Below are experts of layer 6 (counted from 0) of a mixture-of-experts language model. Rows are named router (the router's row for the expert), gate (a neuron's input weights, with its number), up (a neuron's input weights, with its number) and show model dimensions 128-159. Each number is 128 + 24 x the weight over its row's rms, rounded and kept within 0 to 255. Numbers have three digits each.
After each expert's rows: a language model's description of what the expert responds to; "mostly gets" lists some tokens that are sent to it at least half of the time. This comes from a sample of Wikipedia text that the model never trained on.

# expert 61
router:118101080146151143200152109124151084101097100152143140147120164173120117164093140130127103136087
gate0:158099130147115152138156135134139146086098136143109200118135144153123124140117092125123109131073
up0:130137132128117096131130126073129121138102151079097153111140138120119125143084163121097180080140
gate1:146116149146110132120153161130174173120123111153128083134097106172107147164109148101155116106135
up1:106090118135145107148103133129140116147118145131139132136124175180146149099131142128107127119133
gate2:171138127168094155131120122119120156081148118150133114122120119091120074148124115130180148103136
up2:099140131088124125123123148127147151157083151074147091143103135112141087123130175141169068132113
gate3:121127132106107137136103141128109124133166123159131059102151153127190140141131091112167134109084
up3:140116152101146137139102183093165161142132116142110108115137205166108112121122127118127148093124
gate4:163108127143129136109156135126139117114129130142120113129189068122152132148100099133152058114165
up4:136155109115107127143112127137137147136123117084153161100147122094123111144141139133118131150078
gate5:144097101140128113141168155131098177141128113152173131088091117120119104153118120132146115134089
up5:143113113129133129125149133114141139109161133149144145163119116138217104152158129143152153112090
gate6:100057144110114127126166082115103075116125144142102145150117136131134130103110118177122111133137
up6:147129129135108136111105145147110154158136115123109130089168141058153157109130138148127099176151
gate7:125128149138118129115126123143131131096145161108107135136115145122113107115123172109108125148117
up7:143098108173168113130140137153132114128111101131134142152109148120096115101128108113126122126062
gate8:112077101157093132137117138124182119127127119144154114156120120130128096087142057097133106124149
up8:140136120128126128151164089133133107106135134126110167121162073132102162133098154110161117086161
gate9:137089085172164080137163145114107109108125176114066134134144132132123149154134129146111126147120
up9:116119156093128133138128090129132137146160082155117127125121105114105118111153135130146151141124
gate10:129112130119124116128145117128119121148134128141147126104105098100142158141087140147077156169155
up10:096123125110096133113150154160139142124146149059169129135153135087136131159145102129082131163133
gate11:071113142174118101158144114180125103137130123125087132121118134110097113146132110144144146143110
up11:143162132084146086124108151089135117121133138131115121101106121138136135118125145122191118120135
gate12:182144145087115126129146110096108095103135148152125100149124176128097146162107152169165096138119
up12:151096114162163101129087160132130110156149107145121106102125091147120143104154114116139184122173
gate13:131144106122113123121082153139121144126100129121081117131114116136121101129167091129092134139109
up13:118097134124152123116084089061144114125123143115125129155118104119122145144148115114086110136126
gate14:138125109119176146127129143132162109193166127124171107098136115161138121150181129151119128104124
up14:163155139101148116116140153081130102132154148127111136151137121164198065126150131163118139076095
gate15:125129098136162136150173153118103148099150124130140110135142130121151083074111137079119148146124
up15:144134141126116114161113103116139128124119134139117134112105134134117160172149129125113100162120
gate16:139150128088135144141146145132152115111131140151094168157099123157142138099109127151113105129173
up16:149160152091172139107145118094120088099161177128133096125155128163128143111118158162073130188129
gate17:132158102101116155135180096090132099087104106118102144117135158091152096128086151105103111117121
up17:147117124128098127120140172116116125139140148120107138135129135123110086122104113095110129121133
gate18:110150088124079119141062136141166138104113145076140108098139146131136096147148124115094132080166
up18:137144121149127115129142120128153130105162138117147144132088148131131083196123093114131155132148
gate19:119124119096134141129135133162140128130146118119161108136092149162082091104091115150158146098120
up19:152085138130139109116107137133099146157129115127130132127144160162141116138091122152133172111169
gate20:132150094183118101133140125107142125113096121178105141126150128073132108146129121121135130148078
up20:159148123134102151135117137166130070128150110090143140117114155137150106118125159106125131146152
gate21:106099105163178181162117126150136108125121094144116164104120147126104149137078122144116144131067
up21:171127137126134125118119127137128102156127115131145159140089078111152098096128125120185127091141
gate22:077057124158073092122114153156160111133134123119082091114139153144138112103125147130139143184153
up22:138126091122173155149106103085116068181107172164144114122094129106114148134105129075150161086129
gate23:089121169131109133127113085117083166119128142113127147147153139164152141114088100122122121118109
up23:177129138108162133109184134151111141124115134127141129128154123080148137135124139139125084114106
gate24:088130125107132109123137154116102101134117146105188139139136173108131108117116152119150152128128
up24:146128119128124105160096093151143127140130131154078112096095136134120191123125128124099140137145
gate25:099091118137107138097120104118119123181080101185112146124129136099128155125126134137106133125177
up25:070135149121119139126156083176157106173104090117136130122122151137080127122110106116091167146165
gate26:117128163118138158121128139125135150109087122139159118106122112129143130096127096141133112108089
up26:150144105124149114094114139155153109128149123123095128079145119099097131188154130137127110147146
gate27:116059105113129116146142138100120135084161137133131125167120133132160072156134100145134160154112
up27:108108126141179081136120138135129109118128120136109118176126161086070133100119115099140128131138
gate28:166113132153126141128142101064115113133114123179141130158123130112109131124109107155112113152126
up28:124136161120178126144155095123147131093103130140146123109118146130133079145093153128147092123089
It responds to: Pieces of non-English names with diacritics (č, š, ä) and list field starts in biography, club-career and taxonomy lists.
mostly gets: "football ", "č", "basketball ", "ä", "idae", "Championships "

# expert 14
router:134142101109154133146145096092134068164084132144143114103124170143126150104118149139113121133103
gate0:122131117114109119116143119124132180094102159105127137141158097123131108111104113153156112133160
up0:130125148124160085134126094084147125142148131138140135172141121120146145100120115133135100114128
gate1:140131132166131132139151155157084150125098139127186132141132100161145151170109139142079149123138
up1:108139124153086113146105129173167171133180131095083128102110115162117166124125128135099197091151
gate2:144112095162113097134123164125166120130122137135129148122115142132122163137124169120121162090113
up2:141113143122163126130140119132145129103153123173106160161139142105134072121061115110101133127136
gate3:109180116162117117130128109122140103164092159100109161091110118105097137168107144140114124110141
up3:136163104147126127131125145128126106150111145118156122102119095108152150133131166161104142135132
gate4:127088127139101108147141124129116125159135107131169101078141104146128105152128130144118105129132
up4:121139147112111122123096162139105125150114132112117115137141134120117127123116095106185145144117
gate5:121169109121127105125161138126105141116113147130127121074116137123097141131092155111154138109130
up5:121103148150143112125165185118125127101126102178189160126110112112152143110079147154129138124117
gate6:127155131131138083137118131152161077128125081168130106122117109124138144117098142087140117099144
up6:115092144118098139113089148141112093134125121148094137124140097133123101141138128126115176155161
gate7:113119123121119143120156126119107150082134109136081149136123150130142097124117141110112130145083
up7:139113119136103155178109126158208115111134103104133095106142113144162113129120092108123074119118
gate8:107156151101100167134162117096128111117130154180152116143134167127140114140137159155101110156131
up8:133095128128152137116105107133125095126136111135150153119170121122183119079113162094147107109144
gate9:123157155108168138125134130122124146083121102128176176124136166109125121129130114095113095152110
up9:110173147106122145131175136098107162113101121156159151150121126113120138136110118097097095155102
gate10:133105133106117124134137132097125091127101137139133118118129130113172136123131169118125114132110
up10:175129113131151116136116138162102111109111139116075131108144109108123125091100116117127142145096
gate11:079161155145103098116135148138124119131126171142121137152123167113124137113163137146107158145171
up11:102115116175109109125115120158147146129114137137138102154141140114163138129100121143149121120158
gate12:155106141114160130101130127159093138093169098125147161152096126117125123130065117146148154117138
up12:124104128148135102131118158144128133115132124126119121168135148117152126115125097130121134143133
gate13:131111096135185134130154110101121131146075109147099132078128112145161087152113122138123108136113
up13:164111125149083108129114160148152130164108137159135117107139117133132135133129157103134148106097
gate14:163121115121135151125125119054138094127101098140100108163131134113132140093144184150105135087144
up14:162117089133116114135094125143150114114112135143116108129119087156155101152136119145184135110101
gate15:154138127118121094128150143126132128133073152066158109119138111112086122131121123101124163148106
up15:167146135126120109135137138098080106124106116112206108102108152123143137167089090184131120127127
gate16:139138140108169111126106128176129121142116132120135103145151115115162126085112091112122130138060
up16:092145114155156098148136135117111107131108165109105131138130156151138124144163145112102125103134
gate17:109101157137204111137136148162085124163081121109108105124138133129112181123141105137115095168108
up17:111130128138149140130181170162128116150132105114103113139104126103121161047077118132121131144142
gate18:114102151104126098132117145165125090138107102145123086137152180128130140105164122130116120149177
up18:112105154144123124150127186141089111125164127134093094148113073125157090174110133114134131080117
gate19:125143154106112157137131154085169177121118108171104146154138138136091121118128174126136099167183
up19:137133114127129149126137130087111125160102119097081138134135121107116131083125141152118115147128
gate20:136138135125125122125158128117087112084126119126127176152188135123117169063115108184129138140177
up20:149089149099121112128128121169108141170175110138111146165110106124163128137146150137182112130135
gate21:111117122126200137158160117122135153097157124107112115139133189123177108133146094124120105115114
up21:117161167129127159130148145107120114128072117164150141085118118127108106163146106145128121151142
gate22:165109110147098152160138080136133111140121127145112118140115125098177135126143131152136124118145
up22:126097132097130137113150096143134102142103147091113087147170088099120147104127168187120125107183
gate23:143164121118127199136151137118112095117123148134128117120143137128120100136104148085102124084106
up23:113140147146168133126183138130080139113134121076161187089091156133142153136168147109142124146141
gate24:138143139138178118096167114084131092146133100145113105111103120119140108097109158114168107125154
up24:091098099139133124141101111103109164109129110151104101118161161137175102146152168114126144130145
gate25:112172143127084134102144161132144126122102133111179129150139124104094127126129151139120176088079
up25:118148142131123109130155071098140151136105096137168124147116122142134142172073135148139120119128
gate26:105129144081123143107131087095142088162123090152142154142150092111104137121078072123141109099096
up26:116132138125131135119098114114061098107137156124129132136128150130113161125123077138149140107124
gate27:083109163092097149133106101146104164134115121107118123127105127130130121137128164120133132138159
up27:161103096145136076132134146118169150115161148093129120175147148131163144148146102115119100121102
gate28:135153105118188124122144119110125137171115081161138116114148102122126128143126149124154146144095
up28:169138115143134112124116148109122139139115146139188151116101084118119130101132138124123119117104
It responds to: Time and narrative words in historical prose, such as century, during, became, until, and "the" or "was" starting a clause.
mostly gets: "century ", "century", "early ", "became ", "until ", "£"

# expert 37
router:125087112149196130169154099140109108099134068126139167146106186173139077121081130097137124123114
gate0:144123102101162111105071143129133096137075128120112099142159157113146099127115108145096096158184
up0:140112145135077137135120148087114141119123137105100122114088121104122102125141110140152098211146
gate1:134125127123131075142091100144169147105118153150093126111149158131134160111097149103107158137097
up1:122099153162146147125156127156151162170125082165078142128128159144143178114114117115095128130121
gate2:153105136116143099125128102140068108143108122114142148131105138114142110153139108169176116143130
up2:127150130126115149131146134134126117085094182094113128098079069126127130154126135105127131133135
gate3:133128138113109117134138107118143139129094119169148172136149133110071142134093096133111150111160
up3:150126105158156149108161134118141151102150116133148100131132102147091087149124149122179129070132
gate4:108084163136093142091154130078113137133142150106116156116144086112087148118090108131198140113123
up4:123142166144123149125101133153165139121135142132133106169114108093133110113094103129068155097095
gate5:096123159144105133132162126109121132121124129115127163147145139121124161128086093116180117140156
up5:178184159077140130154158132138127142149172123114092134111076131150132133168145163126121117138075
gate6:119078186082134149111148117118158086118162131106094140110120155124109117118127126122169115108117
up6:135176124168108105159147101134157136132104125103176139140130084163114090119134125121136143116140
gate7:134085116151145122133151136128080132130119151146133125136130124156094193127109135158119165130106
up7:107130129148151146135142101120105136138160157103133097131119152119166136161138140114144135123109
gate8:136091155152149094101109147104096083130148133156126135123182112138134189144139088160144169124134
up8:135159114106117112136137135137129124163106126135131151131072129103099145099130099100161128105153
gate9:152135072126102158135101138132165109103127167091180101157131070176120121133175118119134101156107
up9:096125131122098119142129123105118143170137107161100176097104190092113138099133169167117182095117
gate10:110127165098148119112136103098177135073107160154105141127152140155146104136169134146134124106116
up10:130113098145144098170114085148178186110138083137132180151115119101139097142083109106113148129141
gate11:159134126121122111121154155192133126096167125138155155131182093134103113122096154142122135124104
up11:106103120131123124120153121101127077137140138101126123100103162170168123145175142094153120133143
gate12:106125165087119129136135105143144084143116106152097151122149127123139148167135141117196132105122
up12:145160136146160122101133092131072142126166129133139096126149137096101162129127130184150151140113
gate13:143092126138151109124127113129194128137148109135165105151104136133132121168152113093100115121122
up13:152076156158138156136145113128149080111159076137117134138143144127145082080145095138126137168122
gate14:107145105170161146114091119142108116135123131103127100108138063095153151109154142132102124110108
up14:145158134116110135138184165100139091110129134119111173118158128132094166123159126151153161137122
gate15:119035113104144133135152168102120117107151090133177155128130131092088126128108126102155172094120
up15:127089146092129133126156154086148131132132116131095163118072091119152129151166145121148117150121
gate16:168132071126169142122117154096138109118112138104099145142159134118107155125114102133156137180132
up16:126114144081126156152135141157151136070151113104102120136118108145150182121080135130162108127147
gate17:113084117115142178112129112125121142113127108135140120166152145115192163139153116168129125149154
up17:158150106126124119135150156136174137122156136105102125164111099103101134137133127122136161139145
gate18:166144108149110105135142127133144109103131111111118101118155098180119072152089172126106096125092
up18:146168112137142110133163176176168152149116083104114089121115115138139091143095131120137125157162
gate19:155129115132199129126111130156192138122117175119130155132132142134114136140181161150164127105143
up19:167166161104153144134140155154147095174098100112119113121136079143144104125151152154148153148123
gate20:107095109124114140106120143144126143089113116131109121154142134135097144073078147113047108095147
up20:157142138100134160142108075082141119115104125126138148144115131164127133130123095155149127141093
gate21:117102148111113111100181111132108126122149141130135107123099134147168146097154167129139129125117
up21:135117125144139129144147137128068112131115150046101120138131165149147133110160158115110149126126
gate22:130100128135163141126114131148078174110132128106157142169149145139131149120099129117147116156089
up22:142126132138133133114164119115180109095135105114120115093121161099131173098115149058179169135098
gate23:151068098086137139143105111166168100126109083103150115106131154161122104140104120108128067133140
up23:121107137111109079153105151132104122131171148131114155143163141154109163160155111145123113135130
gate24:113139137098156193112139129147102140132140119120179144146099135119161140099129123126150081129144
up24:079132117100109129116104116103127133128139165132126111127110156153128117110088108100157117072169
gate25:146166129135160127104139099126100099148122144104128132086097131126132144089165146123099125108137
up25:081073119146133113101110165128115129073129122118063084123121169123132129124112120083103153148110
gate26:116067152114167108127122090125132113154161113115093162138153089109141118138141137100163144115137
up26:104096136133129103122137132103137139120143149087133110121104117152116102132145109131143123086124
gate27:126116118083149152146124147122147127106136128123107142120102114126105086173066148109130178135131
up27:162105113143097156156142161114162109164077105100126127104154154138038090161038145121148142144165
gate28:133181117098111167136151126120112129119129134151146117155134119141121101189137149098104091092120
up28:137159086143110123136159125125100139130136108100112129131179119094084118076146113164179131128131
It responds to: Tokens in athletics and Olympic result tables and prose: medal, kg, Championships, competed, Singles, event names and times.
mostly gets: "medal ", "kg ", "medalist", "Championships ", "Zh", "Olympic "

# expert 48
router:107118120147171105141120095123117089136117133136148135102130143146116114149112136135135139108111
gate0:162153084118168150117123153161120104139156136132145129118127139149112099087092149109130124084142
up0:158124077126143122119117164144101147119142105128169119122151093179153158101147143134126138075164
gate1:116129130172166105113139118110087153120111120124110118131118125134126148128084131130133145130124
up1:094140145083122123125153118106080162152078142094157175112134130128114127104127118106138131092128
gate2:135120100184146119138111090106111135095062150123152170108126118149101115092138121103148139118129
up2:127138087080113108123126142155146082151183086106117077132124114109118096137157161111158075093117
gate3:132113096121123134132145106128150134131128139074169179106137142132141148117179144130129133136116
up3:104142133139112159129136120112128157114160133121154128092136114137130169159161161136109116129152
gate4:126137113166068162134156099140127086143111156119107131157130131139171096124113219118144137109165
up4:142154134119125120130137150104179129112118139092124116134124112173091136098148116166118104119142
gate5:153137132109167169130150137116087094109108156186138094111149117128156095149135137114128172121129
up5:095140131135115104125108119140176090132147111147129159136113102114138104113130140118120110160091
gate6:115154134113102142127061131110106140150125140146154154115170113153151133147117099127141080089133
up6:143086106122146162125138119097177129105135139157124143135128143134113119111126142146109115155108
gate7:111101149107090106134132157118090115146171124128141114088078152129132120133125167140137102138119
up7:158161115123076123146118125134144129117129158098150080168110107143115147144166134072114133124159
gate8:124135126127147142128103124158103103118106133132130175123123140160121187123170127129145170112124
up8:114130140106144131133114151111144160129129129122124151187149151143131128136185135190137083147118
gate9:110130086167162118148111133134101125111132111132157125154144159123133129162115146150158142152165
up9:095148141109125150124090125148140131140105150123076117159120145100083125125114088168128086163103
gate10:134073077151170112123109101134129170180164166144165154116140139136152177130108142109116086152136
up10:142165132108134108134144138160122111134124135112117168089084137120117118084127095135124184136112
gate11:118151129143141076129109120112154162094156164182109102135140123125165125130103121122092079137091
up11:099109122123092115122156145159144134085132145155081105144159168126144160161082096120120164143141
gate12:116093146150121159107113147153097138128132153114115141122154094140149125098187138115174153108151
up12:162142124134112122125087120127134130127192150101109131067123153126137159129087133095135180122135
gate13:087123113162154151115096077167120132125161149103107131111147095116096128089147124141106143147118
up13:111135120130149142150130104143100179109103161081098164133162119120087123112173096155107134103104
gate14:124176137178112104117133137100105143115102148119118112132152184151136090130173153100103107116103
up14:126129127114161120151118152119113130127123116109093162102115101148092134128116086153132150115129
gate15:145093128123089115134140115102113158147117103150155146110109119144137178125134161156132153140156
up15:112173131144150086116104151126168099144136142180143057155148115159108117100142153125131150138135
gate16:144123125145152181136170135109107152156103112159117119097104150110129159155134094148148141116179
up16:102160129156183166101097113156110137137129129068116129116128154146136138114159134109120088082173
gate17:109101152165153161111126118122099163151131071122185122132155120151118124111115101060141140128179
up17:126134127165116160119145144141113109122117108092145134097129140096126154135151145073113145109104
gate18:153132153186172097113153150120115160142147137117101147126095124122110154119131147104158084090141
up18:123153169151134142111115153139129131129136123107078113077110104103142171155098143111116088156107
gate19:109153104111123150128117121186117129133155130099145127123111140148112149088116102116139160137093
up19:136139125141108143108167136142135124111146145136148094163139109128140164100113179142150150111150
gate20:162109152113111131125098123083123085148148116122132162084097114145118112119191120127147129144115
up20:141095104164120110112135125182144116142132154142113174137114131131141154103134151129131117140132
gate21:106116126173148091127151113055174139141131184082129112086115117134119154138130077108128124116111
up21:120120135107132154146147123153127134127119099136124158158110136103150123139125155134140112159124
gate22:148118162124143161133135144098145182124118176155137085101138162129097159107170125114124143112090
up22:110115136165171102126133127183093120171104125133106124135137145127139181148141153116136186154120
gate23:106133101115146156131130166072113098114089130128152127171119170150152139106157142118099142182163
up23:141084105153127116135154136130118117117106146110131120123117137121137109128125137134122101130119
gate24:099130135127153122142154150148145184153099128102140134082118148121107122151154151124113153156172
up24:118104110136155134132123139156133136163137138102143129056144127138104157151102102099132099108140
gate25:092129097140108121130121142126144122123137118123155126108150133136121175113103128150127148139089
up25:155072155089113108132101136124139121138091118109134160106105090128066123120133139130147091129142
gate26:119119106127121117122094153161143140128107089133116103151118087137145146126081131110103122149129
up26:135178121124123102140134148162132107130145139147148145083105090126060113146124144139124102131087
gate27:126167102093149095136163151141133141119163099160112160112120164132133136165086143141118135126119
up27:122106142144150141129149174125169179150137132092170127075109135124141153103124181125112184095115
gate28:129158120161129136125138137127151166146117119117107113095102096136121105115136125085155115084137
up28:126085122165096118110131141160148149125137138065125115080120134115134154173134149123141107129152
It responds to: Commas, full stops, closing quotes and contrast words between clauses, such as however, but, although, as.
mostly gets: "\" ", "\", ", ".\" ", "but ", "\".", "However"

# expert 4
router:146099105148149119175149129085142146105095112131131128163091177173157088112132169127115108107109
gate0:098101093117210106130170146083115113120140175144133120127138142127121111116134125113114124170100
up0:178127126147107151152152148164137136084159143111109118163091120119145153166150107146140142142076
gate1:207097124121157147155144091093117118144138085128139122152129134126094077106102112146108145134108
up1:130101125093135149106158137147149148116137135123116168151084109171177128141115156113107168149144
gate2:148117110119065090152100139168139106131124077125121146111148120139171146129111113115109097119090
up2:117102137126119131139141121101105119153136112126136133111118155155157116127123137094099140108101
gate3:120079150084147123119148130129129128130187111143140152094117162162125140157119138117171126129131
up3:138144106150102138135131129120098126106067170118113149130118090100120143129142079131087147138137
gate4:126124101105140180153095117111105136128165103121139162143156151177111105174126125129145129167088
up4:142136151141155167092100162158146150126143112156129144193101122149119157159116179127109111082084
gate5:128110128118118151133161122148134076128118134142163141118154117135064094127131134131136151173174
up5:142128108096144142155140092131145101118153091128118098131152095096136158163149123170145111122109
gate6:100125106106182121110122079127133179148159145110147084157157112149146118155100160138136119144119
up6:123128129144131162120099135132147117124163143139108143114087126083129117108103157135182143155115
gate7:089131131139121118111091133145129138128146154137118116125096168104139131078108122157144113110101
up7:182135131123144091148135136142089078127103105135089153123113112144140117132145102136141155155161
gate8:113088117166126153177129096121140124081156058131086100078119125119110093151171140118136145113119
up8:120155119097093112108122143118156122095105145137183095144138094128182139125185115131162113162110
gate9:144123125109151081139110148115182117121145154134135114166167140140083137125154139154135123162150
up9:122070087166125146138151070156082105141108131098127136135152119118147115128144129118093138146124
gate10:094085094137147096183170140111104114118131160145143168154110100134139169195110133130132135112125
up10:104111098136138125161110136157134156116151129130135150145106091159160138106128105142159118117111
gate11:146144096138108137161139150114115122171111132118128171127110075119132143128107144140151151140132
up11:149129129153162142098136146107107075147118142156163148136144147091126096080186140148161134126129
gate12:096122129179136104149145082167137148111171080123180111098107124115142122129114121141122122106141
up12:127125107136186095129115123134119118132118120147136103130109109141175142116159090138163161141100
gate13:115131135103149102117119182124131122115152123127139111171153124107120136125135122124152135127159
up13:155093113118115081160127132147139148144144149112161136120099095106145154101134152153122120108144
gate14:115126118140120137143094124138113152120102115100138135112119146119103153160116112150117125114140
up14:120164121116139124144153096163078107142142102164130146089126112127120084136127131132139165165144
gate15:133138120150147141115103144119123126087116124148116120086107149120147133131120094113141086113164
up15:108119129124136083096129149080104155088093200136124138097107106147129124123144107083150095141111
gate16:119145111154139149156070139118145122072104100121142119141132140140132098110131136133136136092136
up16:066090132110126094128099120066129141133097080122126095122160151132131158140099119101167149138110
gate17:138112126150144138110090131103109124129141123129141126154093101131120088114143105122156164099145
up17:065078134202083097128093129151101126148116154142135097153110130152115144156155089124078110123144
gate18:117090089110154053124166087133109118121130109148129185133157138135114136119137124149074151136092
up18:142110112115163127117133150140080098115099126128113149119103172132133131102142154150120104104148
gate19:158102109121134125112131150104097154062108107149101159101123098110155109084154138166116146104117
up19:100126110112063104111096148141097096171140151158126122127099127120138146167102130134174147171119
gate20:116126104146164136170111144165107163144139121191121121142158138109120136121108138111158143094172
up20:109129131115160135127143110112169136094162147111113158157100110112145130136114123116104131139087
gate21:128111127121144161170166148116111137087145152126146190135147140136147127133125090147146135138144
up21:123151117124140094114137166152145161130128128093074140138108128164112129123118142097112137159103
gate22:158127120138140120168112146130132160132156119131141129104155113146098126124118108137093089094144
up22:129108111137079167159099118128097159105102145125102155149143128117123097155165113153179137114139
gate23:144106156132116135133143129130106170084106182138116112094102167120110107154095143137121143101119
up23:148140165091106111158160127085100167124120149109156131131108167142127120147102113113083091114129
gate24:180126114131114170146135111129156074103163130100171151099108105160099106098126173084131095116147
up24:131158133128149099104077134177134175144159125084113105116158101137157139099164113135134137087134
gate25:150098114159142092144104147115153146129108159127141176105086082144116123117170126154105135121078
up25:161116094076128086122128104106152116132104145102167178160145089147156107125162134130173084127106
gate26:086169136126092113146125156110162108171134134175126103162126095133131139120116112128136142141153
up26:125162165136111136139118121132128147109162124114149113143118134126135125153093117108128087153134
gate27:143125131106170135144139140136074126126110153126133133144124125126113101121121147168130151139131
up27:096084139084118124098094066128151102157136154135106146105086105133096146154110114131125119135151
gate28:156128125107115110156162141158134112089165111111120120112144123146159124118140110119139127157121
up28:152103150130126139108136132132104117150148131131160159137147146171130157115117131140118102114150
It responds to: Final pieces of proper names and taxon words, often just before a line break or comma in lists and tables, such as -idae, Shri-ke, Wallach-ia.
mostly gets: "idae", "ene", "ara", "are", "ain", "itz"

# expert 52
router:148129135114148091190105093126099149099114130141137124138094164159126118110112128132136134132131
gate0:073167138153141084125131134074160086091113102145158137136114127082126154117133136117135106104159
up0:140124132127093153136172162145120122120099137135142137138102125131092135107095125070151152166110
gate1:136147154125161124120152129118113123049082108125142142138135126106111117162102094148068135118123
up1:125137076138098094131144147161150141118145143131126116130157114142161118114103121145135134098134
gate2:096164113136077121137140132110129141156096117122165135139103145111158118069118124136129133172148
up2:105139087099116128117142143118142145108170123119112142112088133116112111177121165135132114138099
gate3:106120143128180119125141111142146160137167125148073171132107132064089147148085141137112178154105
up3:122121107140153121127108144125103127157092119120172204174172189124094091138161109129106145119118
gate4:134161148137116094133128131158108145106126123164111132111085158132129123107080138105127134069103
up4:142126137095134088138151183122107174116116158142143178143098164124159158140115121173141113122097
gate5:064146109125120097166123085131155173137109141136117153154146126122122109113139149168058106150124
up5:126113114123083101122084139066092115141120127120100102163164130102123129132106121157147138130127
gate6:146127130138148147128087157092147144124153086156119168158115169100130152165133124151197112147124
up6:108132099161133159116129151135124181068153128167100139164108111089149112139142108121174087154132
gate7:135177104149110097126098115165140106144110146099150139137125121110128137142139150148112108165151
up7:114179164139075095117127153161127132101088145126111104103112088136163104123145173081090107116134
gate8:108152124158129117133101135087086121088111159120146128093136163140115151105105125140094139142120
up8:142134145160093107124111134098093125099129150116100140123157134125155141104121136137111110134145
gate9:118172124154135124180156112133102135132123160126148129093083083104089111111126111155129181147157
up9:117139155123135097117118123143125116126106104113143102119114092109131135136149158150099141108122
gate10:136102117106137136130167122130162138140160103112160141133122134146135129080102141119153140144121
up10:130060125126120126122135146115091140123127089142109098132146114110109131196113123138106166133164
gate11:145120104098133121144093097144148114086132157151109124128096075123133132173132117131125142130128
up11:139154106128163101101145118100150119154111113167090131114153102108140139114099098143120124076162
gate12:103160122148131143149154113161117132151069146081154109121096133135125143084108109091113133139111
up12:109126108140092139126091099122163145155127139162138140153109118100139102163098123164172118126150
gate13:106146075115151140142112146135179139087158148160142123090113173177110110113097106114127088144160
up13:095177131118143129119148135135105095095161127088128113139128155128125140149128112134152106115146
gate14:101102134086115094136136135132112089091114136105136122135115125112123147141128118147144093166120
up14:090166142164102112123171142115155110117089112126112159102134129154151144099163141133127134144136
gate15:164109124119141091146105165109110139098106139176135165165131143131113120109119136130140131113129
up15:125098154133128135122154158150171114136122123141126144121133117142095110134123117116153132116134
gate16:119107138096138170147117062163103140147132193111173107120095157127153106108098153137117116155120
up16:134188130193139107133146141133079151130113124110115137144128103129126168151125129128132108179144
gate17:141117108112128157129136141120114144146172122164151125107115087143124089161142093130115120132119
up17:106159174125132110117127158144102150134169107138099096145090147140145144157154119147120072091111
gate18:147164144148125121159119140113142128134102114105110099155100152109117142117136128115157123145113
up18:136112082105134157133130156194156136156111120116130164101114103104094119121101153134173140150127
gate19:121145136111104135151113143139163130138133133050106133122103131119132122145074158121144134098128
up19:104126122093137136110117059124150157126135166151152122124148105115155101132111097148094097153111
gate20:106135127089142141102101142139158117128140120108119177118122094129135122082129195156109133152116
up20:122133095124151097134097122101075148128137108150131108106115176111120127118091159113135109119103
gate21:146123099152137084138119181144070158119111152082110080117099136140142117105114093107094155090121
up21:102121127117147131118129123097129138113113125094105123117139118163119135102151149128113149118135
gate22:143081101157164125120100073110145153163167139159144115157144136152073164136137128143123108162163
up22:100067112115164158132140092171172129137149152124136111139143121131143144114162135152114114154060
gate23:101130114137132094138145153147106138088073142101146165115106161139160135150166111122119086143099
up23:116123128171100140120090128112104098144101133119101121142167123097123113145138152136111143152140
gate24:121129137111124148107091135109159136119144116153145102125170159120134118147113163123107124159166
up24:094152170109141133118111141139188129117114127144144080122143135131122166107191143125148137163118
gate25:148131146128132084126129103123113143080131125122089079117121041101119129173082109123170104121121
up25:132160163102152160117114124106129116127114103110114126129112117106158203149110125144120126165148
gate26:156110117101172093131130133118085123105096154170117156117099145188104072143123148116106180158089
up26:106144168101099149102111144111148156119147148130123142127126146145132123125155144124126089115134
gate27:097167133099124157159132134100118131131117144121132150158100104154104102103128101107135117153119
up27:123092161108110131136139146103116154125133086140137105118158202119150141111114086161142118174157
gate28:156143095138110114139120116147118135140124115105171193174116115115089139096127120154129132105187
up28:133140121110093124141111133144108106144146102099137142111173154102159109108141126143133086133175
It responds to: Letters and pieces of Hungarian, French and other accented names, plus place infobox words, such as Udvaros, Csizmazia, County, municipality, born.
mostly gets: "š", "è", "Jr", "Berg", "É", "County "